{
  "num_hidden_layers": 19,
  "normalize_top_k": false,
  "router_cosine_scale": 20.0,
  "norm_place": "pre",
  "positions": "rope",
  "qk_norm": false,
  "tie_word_embeddings": true,
  "init_std_down": 0.00266,
  "max_grad_norm": 1.0,
  "warmup_steps": 282,
  "batch_tokens": 65536,
  "doc_mask": true
}
Below are experts of layer 12 (counted from 0) of a mixture-of-experts language model. Rows are named router (the router's row for the expert), gate (a neuron's input weights, with its number), up (a neuron's input weights, with its number), down (a neuron's output weights, with its number) and show model dimensions 0-191. Each number is 128 + 24 x the weight over its row's rms, rounded and kept within 0 to 255.
After each expert's rows: a language model's description of what the expert responds to. This comes from a sample of Wikipedia text that the model never trained on.

# expert 26
router [126 117 119  99 134 103 153 145 141 143 151 105 138 144 157 134 106 115 141 175 151  93 151 143 119 121 154 106 140 140 146 121 115 150 113 126  74 111 116 125  99 123 182 128 118 160 128 153 117 131 114 114 128 134 130 114  66 157 123 104 117 149 116 111 123 128 148 126 193 109 119 121  99 160 151 139 125 131 116 135 121 156 142 108 113 156 106 180 131 121  72 132  93 157 113 158 130 121  91 115 102 138 119  91 147 179 137 152 137 145 150 131 127 110 157 105 152 117 171 128 113 131 181  99 126 127  70 134 123 101 121  84 154 126 149  75 161 160 130 163 144 109 135 126 147 159 139 126 146 135 149 110 150 108  46 146 102 124 120 133 147 130 135 115 161 121 104 141 162 174 129 121 163 137 157 157 138 133 101 150 137 135 116 134 140  55 119 148 125 159 103 163]
gate0 [121 104 150 104 133 141 141 156  97 167 128 122 123 158 131 145 152 149 113 153 103 136 126 144 108 165 114 120 109  98 168 139 103  84 122 134 128  88 144 138 124 126 138 119 133 122  93 126  97 154 118 128 183 121  79 156 115 105 125 109 126 148  93 179 108  83 160 129 132 152 102  93 135 132 115 141 124 164 127 122 144 139  86 135 107 159 119 135 123 147 111 139  62 134  97 108  93 116 221 132 147 106 139 136 141 150 115 135 128 147 121 174 133 108  76 155  82 106 144  98 129 140 122 125 109 163 100 115 165 151 148 144 144 161 141 113 134 137  74  96 112 120 142 162 151 103 142 133 109 122 131 110 147 138 105 174 119  62 160 113 117 148 154 164 146 136 148 153 115 125 133 142 129 107 134 117 106 168 114 119 125  81 102 159 138 129 120 117 162 141 143 123]
up0 [145 100 149  91 125  70 134 136 144 107 139 126 120  97 119 108 157 142 110 103  96 115 126 123  92 152 101 132 181 114 132 171 129 110 142 185 116 121 129  64  82 148  99  87 176 155 115 128  87 144 158 125 131  77  93 129 150  96 126 117 190 144 135 152 146 149 141  89  90 125  97 134 141  93 173 137 134 115 156 128 152 127 116 133 145 119 170 119 126 110 116 112  83 101 146 110 139 109 131 103 131 110 150 131 109 170 114  98 105  89 146 133 133 158 116 109 132 140 145 137 142 148 138 117 120 142 143 124 111 137 131 118 173 121 143 123 130 107 172 134 118 105 117 126 167 106 145  98 119 122 137 151 190 139 142 121 130  96 108 203  97 146 147 162 158  96 138 156  99 155 170 123 130 114 112 118 108 150 139 135 137 113 138 127  98 119 128 143 139 129 149 102]
down0 [123 138  75 194 156 108 174  93 168 133 125 156 116 137 112 177 143 157  89 125 115 128 141 139  93 115  97 164 151 113  91 132  83 125  95 153 169 161  92 133  97 139  97 104 118 140 144 123 117 132 124 194 135 130 162 145 138 138  96 128 132 140 127 145 116 168  93 120 131 107  93 131 124 104 163 124 116 166 139 120 197 155 150 116 155  97 120 147 162  77 136 103 118 152 132 115 156 132 129 124 147 108 160 141 164 129 131 136 125  86 123 158 116 138  88 107  90 160 146 137 155 143  98 141 141 158 125 129 155 151 122 117 142 139 130 126 138 159 118 117 122 101 129 105 127  79 109 101 137 146 121 123 122 144 115 119 141 102 124 102 118 152  98  99 131 119 104 117 124 133 114 128  75 116 125 178 148  68 144 113 146 125 160 127 155 134 112 114 131 126 177 141]
Place-name parts. Name pieces for places and buildings like St, Ch, House, Station, Avenue, Cemetery, often near coordinates or parentheses.

# expert 13
router [157 128  71  99 133 148 126 130 136 126 165 131  83  54 138 113  92 120 126 106 147  99 122 124 119 124 124 108 119 147 152 146  95 133 108 138 142 142 130 111 107 104 152 130 151 112 128 132 123 118 119 134 139  98 100 128 114 102 100  79 114 150 126 105 115 126 115 133 143 108 135 124  87 144 127 138 139 110 137 129  84 191 142 122  95 114  83 144 111 103 141 151 130 132 136 142 151 150 108 119 142 121 130 110 153 165 151 118 150 142 163 158 128 139 114  92 123 135  64 122 138 159 131 114  81 135 132 120 148 129 142  71 148 125 138 114 158 136  42 125 151  79 125 118 132 137 106 126 151 125 104 154 133 111  86 155 125 162 136 113 110 119 144 109 171 126 108 160 134 178 116 119 150 168 140 188 140 119 125 144 178 145  91 109 120  99 133 117  94 151  76 100]
gate1 [ 93 133 130 142 177 128 144 119 158 157 118 122 164 106 103 156 140 117 128 139 100 156 131 127 107 111 133  95 155 132 150 124 105 117 125  89  88 136 188 143 108 133 127 173 115 133 113 166 119 115 121 155 140 116 122 147 143  78 133 150 157 151 105 127 133 136 118  95 130  67 102 142 142 127 128 149 132 112 138  76 114 171 126 106 108  94 100 107 106 132 129 116 195 100 162 101 143 127 126 167 107 118 146 113 152 116 160 102 132 112 106 145  85 126  74 170 135 121  88 101 130 118 155 127 178 140 134  98 100 106  70 140 129 115 165 136 145 160 136 157 192 113 145 120 124 121 127 126  72 122 145 155  92 167 149  84 130 117 136 101 146 150 162 123 134 100 121 126 112 111 149 120 122 149 115 111 106 121 124 145 108 109 102 156 107 118 115 151 118 134 155 167]
up1 [104 133  88 136 147 156 156 116 128 149 112 134 152 131  99 114 183 158 100 116 173 123 116 103 138 142 145  66 192 167 124 114 134 104 121 117 117 163  96 125 160 111 142 161 137 150 130 165 160 133 121 111 171 112 148 125 122 107 128 131  98 128 104  85 107 153 150 144 137 120 101 115 145  86  93 107 119 164 113 113 142 107 113  97 153 145 142 121 124 126 168 109 112  86  78 169 121  78 127 131 116 112 140  91 123 141 150 101 133 148 129 137 104 113  91 131  87 167 150 119  84 154 137 161 146 130 160 144 121 146 136 163 114 161  85 145 149 162 141 153 112 161 111  97 108 142 162 142 112 133 142 108 171 112 140 134 102 152 123 154 111 153 112 129 125 150 126 162 104 165 114  87 127 159 136 142  74 139 125 106 117 159 112 127 152 108 138 146 154 104 152 134]
down1 [138 132 117 115 152 159 140 115 153 177 146 152 141  89 157  85 167 178 119 113 136 129 128 150 145 132 137 156 126 128 132 103 131 106 140 116 111 139 116 127 149 137 100 122 122 168 140 181 143  81 125 136 100 112 126 140 136 129 143 126 142 146 155 121 113 126  92 146 140 117 100 114 174 136 105 120 127  92 142 107  66 127  99 106 134 122 148 117 147 111 114 116 139 144 135 142 182 139 126 181 145 118  95  99 143 133 113 128 128 124 159 134 105  96 122 133 126 103 184 165  92 137 138 163 113 108 138 125 139 162 114 144 183 145 117 132 170 182 135 151 134 165 127 109  98 193 111 154 134 118 165 126 179 159 153 131 152 117 176  91 147  82 130 158 143 135 103 136 134 117 123 139 125 153 110 134 108 155 161 130 111  69 115 166 154 133 169 122 104 145 114 149]
Adverbs and negation. Adverbs of time and degree and negation after is, was or has, such as not, later, still, once, also.

# expert 29
router [154 133 159 114 151 123 200 168 131 124 140  88  98 213 148 121 108  87 109 155 117  96 156 138 134 130 134 110 118 119 103 103  99 128 122 130 143 115 155 120 164 110 138 150 112 135 115 139 113 106 153 109 134 124 140 108 149 147 123 104 125  96 117 119  94 143 140 105 171 130 115 125 119 129 163 120 114  98 166 128 100 177  98 128 126 168 110 173 128 126 142 182 118 139 126 161 128 105 118 123  91 149 101 122 112 145 137 120 151 134 131 109 133 127 129 112 159 152  62 150 133 139 132  76 145 100 123 133 144 116 136 118 142 113 140  88 179 162 186 151 124  81 150 120 155 138 134 148 162 151 140 123 149 141  60 138 114 167  94 153  91 118 117 113 125 125 129 162 139 138 120 128 129 130 118 193 122 121 107 131 135 126 116 109 158 113  88 129 102 131 146 151]
gate2 [120 135 130 135 129 157 152 158 157 141 117 128 154 133 129 120  76 146 138 169 139 131 103  97  98 138 153 119 165 134 124 139 119 143 123 108 110 129 137 116 146 110 114 157 116 141 122 135 140 107 155 136 135 147  96 161 136 122 102  97  78 136 123 102 115 103 132 156 161 130  85 143 121 108  84  93 173 132 160 122 138 192 104 169  98 117 117 111 149 144 127 171 134 160 104 116  97 119 149 106  77 143 155 135 148 157 141 156 155 117 128 139 145 146 144 176 113 149 140 125 109 188 156  75 110 125 181 128 135 116 170 107 162 113 104 149 125 107 141 147 149 114 154 147 170 135 140 148 133 104 127 130 144 101  94  94 122  98 125  89 135  95 122  90 134 136 178 126 151 171 117 142 146 140 186 143 128 151 135 155  84 142 143 143 127 173 165 146 105 106 132 110]
up2 [138 132 118 123 165 151 159 143 134 128 102 126 169 157 157 116  88 129 140 143 141  90  53 131 110 149 111 123 124 157 143 138  91 158 127 118  91 105 121 130 120 117  91 153 143 116  96 102 120  96 120 140 129 128 124 146 136 127  96 169  99 186 125 155  93  98 137 185 149 158 120 135 119  87 105  95 113 140 136  93 108 171 132 147 106 128  99 134 133 143 105 139  94 104 131 133  97 139 136  95 107 168 142 120 142 125  91  82 122 112 133 138 124 138 153 134 147 110 121 123 138 141 192 106 151 121 115  92 145  93 113  94 127 154 122 121 104 160 142 124 135 103 133 138 162 128 110 145 111 125 125 138 140  85 111 117 118 134 144 128 171  83  81  86 112 137 167 145 153 134 124 135 101 142 197 144 110 114 138  96  97 110 134 155  89 183 128 111 101 104 116 114]
down2 [134 118 184  92 127 122 121 119 134 140 118 116 202 147 131 149 191 146 125 168 165 113 124 153 105 102 103 172  81 112 145 129 164 100 134 134 129  96 126 129 106  81 119  97 126  90 117 169 113 114 121 170 100 137 175 135 116 150 113 129 100 116 131 134 122 109 110 136  99 117 120 150 144  87  87 117  94 115 130 120 134 121 129 141 104  91 125 121 108 105  95 110 113 132 131 134 119 133 135 139 159 109 116 119 114  53 132 140 120 177 141 103 100 132 172 153 149 153 106 132 123 129 170 133 155 136 152 158 124 149 156 130  92 127 129 140 150 119 123 111 183 124 125 141 110 168  97 137 133 114 127 109 136 161 186 121 111  95 146 154 158 178 106 137 122 119 121 112 144 141 127 114 129 136 132  77 116 130 129  93 119 166 145  88 164 139 121 149  92 107 149 153]
Proper-name fragments. Royal in military unit names, and inner pieces of names like Ninten-do, Torna-do, Car-lo-s, often around army or regiment text.

# expert 15
router [143 158 141  93 120 111 174 149  82 144 149 146  93 173 169 106 122 142 126 160 162 116 135 118 137 130 159  99 131 127  99 107 128 129 102 120 162 108 143 107 121 113 138 133  79 161  97 116 117 108  66 129 158 114 123 126 117 149 113  98  70 128 134 112 144 150 155 126 190 122 118 178  89 125 127 138 120 118 116 154  89 157 139 125 133 122  96 145 126 119 121 118 122 140 150 139 124 129 109 101 130 165 116 128 171 150 156 130 125 122 146 112 136 136 114  93 146 139 124 147 167 145 145 107 117 124 106 117 100 153 117  86 194 167 176 101 138 165 152 144 151 112 157  88 141 125 147 137 137 108 144 154 105  96  58  86 135 167 129 142 140 119 122 108 137  88 130 124 125 176 103 134 172 119 126 165 161 128 140 153 132 140 118  93 133 136 118 141 121 129  90 104]
gate3 [108 117 100 143 130 121 135 156 102 175 108 148 113 158 102 102 141 126 100  98 145 122  73 120 185 111  82 114 119 151 125 145 153 120 122 132  95 131 141 115 128  91 105 157  86 112  97 115 130 116 118  84 146  80 134  89 119 128 122 132  92 188 146 130 116 104 106 147 129 109 118 104 127 143 115 110 120 117 118 139 109 128 170 112 136 117 121  86 131 170 121 190 126 163 139 104 134 151 136 107 179 120 126 122 174 120 127 119 111 189 116 115  91  68 128 141 121 120  94 122 135 125 145 156 108  88 134 101 117 129 138 164 179 119 124 145 176 136 117 168 127 148 114 103 141 134 164 166 105 103 148  62 169 161 152 118 145 122 139  83 105 148 141 137 157 142 121 171 129 169 126 142 130 123 126 138 127 130 114 132 135 119 141 123 136 112  93 137 109 150 134 114]
up3 [ 82 121 134 105 157 106 109 143 129 112 131 139 153  95 135  93  91 108 108  91 165  95 128 139 204 108  84 103 167  91 151 152 132  75 153 148 105 115 103 112 124  88 134 181 111 156 150 158 111 137  83 107 129 112 143 116 153  84 108 117 111 110 154 142  92 122 137 106 131 152 145 113 129 109 100  99  69 133 141 105 141 107 124  82 128 111 124 172 144 175 119 141 149 149 110 126 133  98 159 136 127 129  92 157 100 111 155 161 135 125 118 142 134 163 124 118 126 153  83 151 123 130 135 156 114  61 151 134 133 136 179 116 120 132 139 108 126 125 127  92 127 158 111 148 127 141  93 112 174 149 120 110  94 120 121 150 146 145 125  77 107 133 153  96 151 148  98 113 113 120 127 158 100 109 134 116 130 145 133 144 109 115 116 142 142 143  97 112 153 138 144 156]
down3 [123 110  90 127 147 125  99 165  92 118 132 119 134 116 115  79 124 103 129 100 164 142 127 162 142 149 154 115 134 116 140 115 122 168 125 204  62 136 153 151  95 152 155 144 105 129  67 124 134 113 106 141 141 115  83 148 165 107 152 165 105 124 148 156 120 126 135 122 114 127  94 176 181 129 157 103 138 128  70 118 154 101  84 139 160 143 124 102 131 172 114 117 121 107 114 144 134 129 129  96 133 107 127 132  90 114  99 125 162 124 158 144 149 176 129 121 144 120 132 165 101 132 128 131 125 120 148 137 151 106 122 130 146 129 133 121 135 115 141 143 111 155 128 143 126 151 108 149  99 130 145 122 106 146  93 146 146 142 160 143 130 137  84 149 115 140 114 166 152 154 145 119 132 129 175 102 209 136  95 120 139 139 106 122 116  98 105 183 149 162 142 100]
Row ends and URLs. Pipe cells ending track-listing rows after song durations, www in website fields, ISBN numbers, and object pronouns like him, them.

# expert 9
router [165 111 129 103 116 125 166 167 106 112 160 102  86 105 150 115 102 129 106 164 107  94 109 127 143 123 142 131 142 101 126 132  68 115  95 132 139  79 137 166 122 136 139 145  94 140 141 124 113  87  98  89 143 119 156  95 116 132  90 127 123 132 159 128 112 133 133 119 181 145 122 159 130 149 150 145  97 112 108 161 116 184 130 122 122 142 106 164 116 137 132 139 128 157 108 168 120 112 116 137  94  97  97 120 123 161 124 130 151 107 140 132 117 144  95  89 104 146 133 147 161 126 142 119 141 127 128 124 131 123 144 105 170 169 124 101 134 181 125 136 132  81 168 122 177 147 147 158 158 140 130 163 136 114  54  86 107 151 120 142 146 162 124 113 138 130 138 130 125 155 132  87 122 112 103 154 131 133  94 138 114 106  73 111 152  97 124 138 109 145  60 137]
gate7 [168 126 145 111 121 110 146 107 123 160 165 142 157 130 131 140 143 120 120 156 165 137 175 124 131 105  84 124 132 157 150  93 104 120 113 133 156  96 107 112 103 145 131 118 134  87 143 106 138 133 142 151  78  80 107 101 113 141 157 168 109  98 116 166  98 105  85 109  78 133 142 174 118 131 120 141  85  99 127 103  76 157 113 111 166 178 141 155 130  99  98 160 135 138 123 171  86 165 123 120 126 103 146 111 122  73  91 178 132 124 116 107 164 178 125  98 111 135  78 144 144 135 118 131 134 135 118 126  66 117 134 144 117 129 118 180 140 124 122 133 122  96 119 110 122 139 177 141 128 128 100 116 142 130 131 104 132  91 125 136 146  83 121 125 114 126 143 128 124 116 134 134 114 176 109 131 129 125 152 161 112 101 103 140 105 128 122 136 161 172 108 137]
up7 [122 157  81  97 156 126 155 147 121 142 122 138 127 122 155 109 161 114 143 173  90 106 142 150 155 101 109 136  85 135 162 123 114 157 122 134 135 131  97  97 116 162 147 142 135 110 135 117 109 149 105 142 114 106 112 121 112 172 120 119 160 129  89 146 107 150 103 131 130 129 139 151 113 150 112 110 118  91 141 146 133 190 156 102 105 138 133  88 105 138 121 134 137 191 134 148 162 103  89 112 104 117 136  84 129 133 145 150 122 126 133 144 112  81  96  54  95 139 128 138 150 116 157 162 127 123 102  91  84 160 140 102  98 108 146 136 129 110 136  98 120 118 156 143 107 141 116 101 125 142 135 134 169 126 101  71 142 156 172 118 165 149 170 101 161 158 101 123 129 120 106 121 110 167 103 136 127 131 150 140 151 158 127 106 187  98 134  83 143 138 110 126]
down7 [116 131 139 101  71 121 113 106 154 137 142 120 141  96 132  99 161 124 163 186 140 104 108 113 104 115 145 117 152 124 110 133 102  99 117 145 163 122 103 113 137 123 129 123  86 114 136  95 143 153 137 119 102 111 160 120 149 101 119 101 138  53 104 103 133 139 124 114  97 124 146 100 118 136 137 168 132  63 122 125 143  95 135 109 163 131 130 105 151 130  97  89 153 111 172 104 123 127 124 105 147 120 135  92  96  84 127 152 115 140 138 152 119 131 178 123  70 121 160 117  68 101 112 144 129 153 100 118 176 120 124 140 121  64 122  86 148 128 168 160 127 102 153 101 109 120 121 135 139  99 114 112 116 122  86 139 172 111 148 154 140 127  95 127 149 128 142 119 160 125 130 161 132 124 116 143 112 143 116 100  98 148 150  86 130 118 155 172 101 133 105  99]
Sports career terms. Words and table cells in athlete infoboxes and career stats, such as goals, scored, FC, loan, wins, positions like LB, and pipes.

# expert 5
router [114 131 124  95 129 121 162 128 116 127 160 143 107 150 170 108 123 124 146 142 143 131  88 145 144 106 138 128 142 128 121 136 136 145 128 133 116 136 153 149 123 129 137 147 130 180 119 152 104 118  34 107 143 109 148 108 110 120  82  92 115 131 132 115 114 125 136 133 169 128 107 124  96 140 156 139 130 123 160 163 148 163 157 134 111 139 124 149 116 110 145 158 112 130  92 170  98 145 127 106  98 139 126 123 177 113 166 148 119 140 140 141 122 119 100 129 139 136  51 132 123 152 165 101  94 112 132 133 117 119 111 124 158 119 128  97 126 142  30 152 132 124 168 125 132 155 121 119 123 155  92 200 163 120  70 117 113 131 101 120 118 113 113 109 136 115 135 113 142 169 103 137 122 118 138 198 129 104 134 156 141 136 108 113 131 101 100  75 110 149 116 123]
gate0 [104 108 131 116 129 137 130 132 122 105 152  75  75 111 113 117  91 135 159 113 135 102 138 150 131 137 118  86  87 154 146 105 101  92 112 200 121  87 120 138 109 155 149 136 116 110 152 185 109 152  91 115  96 131 129 106 140 153 107 149 133 137 118 135 101 114 129 121 135 116 113 176 112 116 152 158 138 157 163 123 117 102 143  80 123 123 140 163 119 133 116 137 103 104  75 151 129 113 123  81  98 132 133  99 163 128  99 124 165 158 119 169 124 129 129  71 122 136  82 150 130 147 117 128  98 126 114 116 109 149 130 103 134 146 105 108 122 121 159 139 110  86 120 105 133 127 140  95 133 143 176 102 156  98  92 163 111 130 148  81 144 139 124 119 173 137 115 157 141 171 120 108 141 136  94 118 119 126  90 149 133 153  68 130 163 172 123 159 139 132 127 126]
up0 [168  97  95 128 105 118 125 166 105 177 132 142 154 126 107 142 103 162 138 136 140 111 115 123 150 118 128  84 172 115  91 137 144 128 147  87 104 140 147 133 124  78 140 125 144 140 145  74 164 146 156 147 148 134 126 135 148 112 107 157 145  77 151  98 122 148  88 121 145 127 112  93 121  89 105  91 126 162 121 131 130 170 100 149 129 115 134 108 151 142 132 155 129 171 141  80 165 156 143 197 155 118 139 127  73 138 157 142 114 126 110 108 120 114 138 141 142 122 152 107 126 150  75 135 143 147 131 156 132 130 122 146 127  88 142 123 112 158 135 125 158 192 170 140 118 142 127 149 133 101 133 141 104 157 120  84 127 102  91 126 109 110 164 116  84 161 164 127 112 165 147 143 101 145 136 118 100 130 111 103 137 105 160 126  94  77 145 117 139 125 120 126]
down0 [132  88 147 100 125 108 166 173 120 131 164 147 119 117 112 154  97 118 164 132 105  95  93 134 117 123 181 129 121 155 116 105 115 113 167 121 105 143  99 133 172 114 151 143 120 153 142 137 146 145 159 159 137  99 126 133 115 113 123 176 104 156 149  90 137 125 132 142  92 107 142 159 121 101 139 130 100 176 136 130 118 150 140  90 117 159 133 114 133 155 107 146 134 121 137 172 129 155 142 147 123 107 126 125 121 161  75 166 131 128 104 135 153  90 178 140 103  45 119 141 146 165 150 142 150 130 149 146 120 111 119 159 125 141 126  99 103  75 109 151 126 128 121 128 153 131 160  73 133 134 115 155 139 109 196  86 146 126  82 108 126 114 129 130 124 107 112 159  97  95 156 143 122 127 150 154 123 127 143 124 131 141 105  90 145 111  91 115 132 113 143 183]
Technical nouns, table hyphens. Table-separator hyphens and pipes, the article a, and technical nouns like system, band, ring, group, often near math notation.

# expert 31
router [165 159 166 136 115 131 170 131 112  84 163 105 121 151 133 144 134 138 167 190 144 121  92 121 135 125 140 121 125 151 120 110 134 110 133 110 127 115 161 123 171 124 117 118 144 164 132 157 130 127  39  87 132 147  98 117  94 112 126  78  95 144 123  93  84 137 144 131 138 110 127 160 123 155 143 136 113 128 122 138  73 143 149 109  97 141 104 119 118 108 125 117 133 131 131 152 117 115 112 107  79 129 111 150 152 115 128 108 152 140 141 141 118 162  92 111 150 145 130 127 124 145 124 102 102 123  93 131  97 133 123 127 114 108 146 115 133 149   9 169 147  95 142 119 160 129 135 145 144 151 139 131 143 135  64 120  90 124  98 139  95 110 131 126 126 112 176 115 137 152  91 137 130 135 107 178 135 140 112 131 130 138  92 137 125 108 134 118 108 138 102 125]
gate1 [111 189 152 137 152 131 134  97 132 107  85 112 119 119 105 156 170 170 142 139 143 137  99 134 110 129 134 138 161 119 134 129 141 114 148 117 139 115 105 116 141 116 100  89 106 104  87 145 129 127  88  98 117 165 133 104 100  96 149 137  97 130 164 115 118 118 144 108  89 138 158 112 188 181 131 128 103  97 142 160 110 198 105 111  94 137  87 144 135 129 117 155 122 150 147 166 152 105 155 150 142 129 134  94 165 120 119 125 122 116  87  98 163  98 170 101 154 131 138 155 102 118 127 159 139 144 143 113 122  84 140 136 138 151 151 114 145 142 114 132  99 106 167 124  97 145 160 166 105 101 138 119 111 102  92 145 145 148 131 153  99  79 125 140 104 161 147  95 120 117 106 117 136 140 171 137 134 113 156 109  95 152 116 116 116 121 117  60 127 139 100 118]
up1 [ 99 130 147 127 181 133 116 140  87 132 153 158 107 121 121 134 165 134 139  96 106 160 106 160 170 117 119 131 142 112 139 115 108 112 139  83 117 123 122 107 151  74 122 153 113 148 135 147 137 153 125 142 113 128 105 127 118 141 143 135 136 171 111 122  92 130 123 130  72 144  59 128 152 130 132  80 146 116 146 130  71 171 131 106  89 122  78 142 125 150 100 127 124 109 107 135 134 124  95 105 138 152 148 127 117 113 153 118 132 101 150 109 168 139 114 136 121 153 108 144 143 133 157 124 124 155  89 104 128  89 109 106  98 110 135 115 102 135 164 128 106 151 170 111 166 151 148 163 130 146  97  74 160 145 123 149 164 118 166 135 126 155 102 109 114 117 168 147 175 162 159 138 125 135 149 111  99 139 189 167 114 120  69 134 117 113  98 127 157 132 150 143]
down1 [ 93 140 156 144 134 139 132 124 133 117 142 137 100 111 185 138 140 128 131 157 126 104 135 151 119 128 130 142 152 171 155 137 162 108 137 163 110 118 158 128 168 123 141 146  97  93 150 163  65 106 127  99 111 124 132 124 125 118 156  99 141  96 140 116 147 124 125 145 113 100 123 120 125 127 103 147 148  70  94 154 151  92 105 145 128 144 151 108 124 146 162 130 112 167 158  82 112 183 141 144 129 149 131 144 114 130  76 111 116 101 123 106 174 126 150 116  83 196 130 175 109 118  97 133 111 141  88 141 126 129  97 129  88 131 108 138 132 104 102 125 106  93 104 147 149 135 139 143 111 124 171  68  88 135 142 175 121  88 146 131 155 140 118 187 118 107 129 131  82 133 122 108 135 128 111 119 106 128 110 139 130 133 106 131 149 121 125  77 109 123 183 133]
Syllables in transliterations. Short syllables inside Japanese romanisations and other word pieces, such as ka in Yakkai, ay, ake in shakedown, and closing brackets.

# expert 10
router [126 116 119  91 153 117 187 159 127 116 140 116 105 217 140 103 116 148 109 175 129 132  95 153 101 112 145 124 149 171 127 107 117 102 102 142 116 102 125 143 124 135 160 145 145 120 151 147 140 122 151 108 144 124 146 111 127 125 115  57 109 143 143 134  82 135 136 104 123 137  76 153 121 131 113 121 134 109 134 142 125 159 141 118 114 118  95 162 129 130 126 148 110 126 116 139 134  90 143 131  80 132 107 137 144 127 159 123 141 126 143 146 100 153 122  84 130 139 146 124 153 148 140  68 112 128 127 107 105 142 133 126 148 113 159  81 118 126 230 134 158  81 160 119 118 124 144 161 149 151 154 125 141 165  95 145 131 144 128 129 128  92 148  98 159 108 123 123 150 143 107 112 142 150 110 205 129 122 127 119 126 109 128 134 122  87 100 111 106 133 147 169]
gate2 [119 106 105 130 131 153 149 123  99 154 121 125 140 166 110 108 147 141 134 105 141  97 181 143 167 132 101 141 167 130  99 118 106  99 158 119 117 148 143 123 129  99 160 110 142 129 130 166 102  61 154 151 127 110 149 115 101 142 142 126 155 104 141 109  65 123 111 106 107 151 117 102  77 114  85 144 133 142 154 131 164 144 107 161  90 114 152 129 146 111 134 127 145 106 177 186 128 122 122 113 118  96 166 175 109 133 126 164 104 116 149  91 157 126  77 185 139 153 143 138 117 160 111 133 179 132 153 128 112 101 167 120 112  92 122 135 148 158 119 116 105 103  94 137 142 162  94 165 126 161 114  89 143 120 138 138 111 125 134 128  88 154 117 117 155 144 131 108 140 136 124 121 145 120 123 145 148 168 110 116 149 143 139 149 130 114 162 159 135 141 122 190]
up2 [119 140 137 152 145 121 156 117 112 113 137 131  83  91 111 172 133 123 120 151 112 105 107 137 136 106 124 129 147 133 112 130 109 117 162 116 135 139 179  72 123 129 171 137 112 143 162 136 129 141 135 167 128 126 107 170 111 123 138 109 147 148 134 139  88 160 124 127 143 135 132 118  94 103 121 117 103 139 170 132 122 136 139 162 137 111  89 175 163 127 139 101 136 128 148 171  78 136 134 125 130 120 139 103 168 159 137 106 155  97 104 111 147 106 102 139 110 117 162 151 109 118 125 144 153 157 118 137  97 154  95 129 107 105 210 132  89 127 127  91 105 101 136  80 128 130 133 155  60 140  98 117 128 153 116 157 119 147 150 128 137 147 139 143 129 157  98 137 182 145 153 157 109 125  99  98  73 151  93 135 113  88 124 160  82 169 143 157 156 103 142 137]
down2 [ 71 112 120 125 117 111 151 125 128 123 119 107 101 160 131 130 124 146 120 115 111 132  95 136 130 101 135 145  97 118 133 139 139  99 123 109 135 154 141 104 138 120 127 121 134 124 163 145 129 118 140 171 107 186 102 118 189 165  85 137 115 139 126 120 182 133 116 148 112 130 112 182 145 139 156 170 159 137 144  78 121 157  87 117 132  81 125 146 142 151  88 123 163 129 134 137 146 120 118 115 134 134 102 122 161 144  91 157 127 176 122 119  95 111 115 135 104 110 108 131 141 121 141 178  78  61 109 125 157 146 119 170 119 158 132 158  84 177 107 112 118  73 138 152 126 151 100 113 134 146 138 168 135 122 113 121  72 117 123 170 157 109 144 165 109 156 120 114 148 140 121 149 123 162 134  92 148 186 141 118 146 121 167 143 125 124 123 138 148 125 103 126]
Countries and place names. Country, state and city names and government words in prose and tables, especially States after United, France, England.

# expert 7
router [132 139 120  74 133 105 124 120 157 110 122 123 101 162 120 107  70 147 143 135 111 159 120 140 118 123 129  84 145 136 114 160 126 103 114 126 135 137 145 131 113 129 135 115  96 166 156 138 105 132 163 138 156 128 132 124 134 135  98 110  90 119 111 109 129 131 107 121 161 142 132 144 100 107 146 123 142 150 125 152 116 156 147 161  85 118  70 164 155  92 109 123 101 140 150 176 152 123 164 121  96 143  95 116 130 145 136 127 138 150 182 151 112 159  80 111 155 111 117 127 112 113 140  86 107 135 124 146 111 172 108 102 110 154 168 113 111 146  69 138 165 109 131  92 121 148 134 149 146 125 124 126 168 103  42 175 108 116  96 144 125  99 148 108 117 130  90 117 140 165 123 129 152 144 136 169 138 120  70 150 146 104  94 128 137 107 135 168 123 149  96 152]
gate1 [113 160 165 132 119 189 158 131 116 149 123 141 129 126 130 177 173 107  74 107 101 136  92 167 155  93  80 118 163  97 144 115  91  92 117 121 103 109 146  88 126 125 100 126 152 139 136 116 146 132 118 115 110 123 118 147  99 141 104 161 114 122 100 116 117 117 168  87 103 139 104 139 129 182 105 108 125 124 141 118 118 103 108 125 144 154 146 144 150 113 137 116  85 139  99 117 130 155 133 134 129 128  92 123  82 110 132 135 112 128 137 139 137 129 136 125 112 131 114 111 175  96 151 116  97 183  94  87  77 114 187 154 145 143 148  87 121 137 169  96 133 171 138 134 112 115 142 164 159 135 125 100 180 105 142 117 130 123 103 175 115 162 137 168 129 129 142 144 136 144 118 125 141 111 117 162 101 143 122 144  97 108 114 100 151 113 109 168  85 138 135 145]
up1 [123  94 118 127  99 133 127 150 138 136 164 129  94  94 133  79 142 120 115 162 110  75 145 101 153 140 132 124 153 157 107 110 138 110 158  92 123 135 101  97 130 101 133 153 203 115 145 111  97 143  62  91 134 128 130 114 158 157 129 139 123 152 185 124 108 134 119 138 129 153 120  81 147 116 118 145 104  83 122  88 128 112 127 126 115 110 132  83 126  98 101  87 135 170 100 142 150  88 130  93  93 139 154 116 148 100 158 138 134 132 120 197 120 112 149 131 150 146 141 137 108 117 118  89 131 114 131 124 102 142 135 129 108  96 131 145 107 141 121 100 144 160 145 145 114  75  83 132 148 136 139 128  96 136 144 137 107 110 154  98 133 140  73  95 136 151 107 100  93 111 115 153 100 138 110 138 171 161 107 103 133 133 143  98 129 104  95  87 131 129 128 138]
down1 [135 140 122 104 115 120 130 179 142 160 116 104 101 116 113 166 108 123  94 147  62 157 161 164  78 123 140 136 139 150 125 144 139 134 117 142 151  91 148  98 110 117 146 169 127 165 128 164 119 156 115 180 155  90 146 122 118 131  87 185 143 138 119  98 142 157 112 113 127 143 128 105 127 124 139 135 188 108 144 130 147 158 135 170 133 124 147 134 115 157 107  96 108 134 115 148 140 145 106 129 133 183 105 153  94 159 146 162 163 111 114 126 104 130 108  99 116 113 130  96 134 109 147  87 121 141 115 138 107 119  96 175 107 138  99 148 150 108 151  87 105 145 161 145 135  83 131 142 126 146 139 127 111 159 148 100 121 147 110 106 116 116 105 150 149 110 114 112 157 175  78 174  98  93 118 126 123  83 148 128 138 115 120 148 169 134 155 143 105  97 152 117]
Quantifier and function words. Quantifiers, conjunctions and word pieces after the or a, such as each, every, one, if, because, example.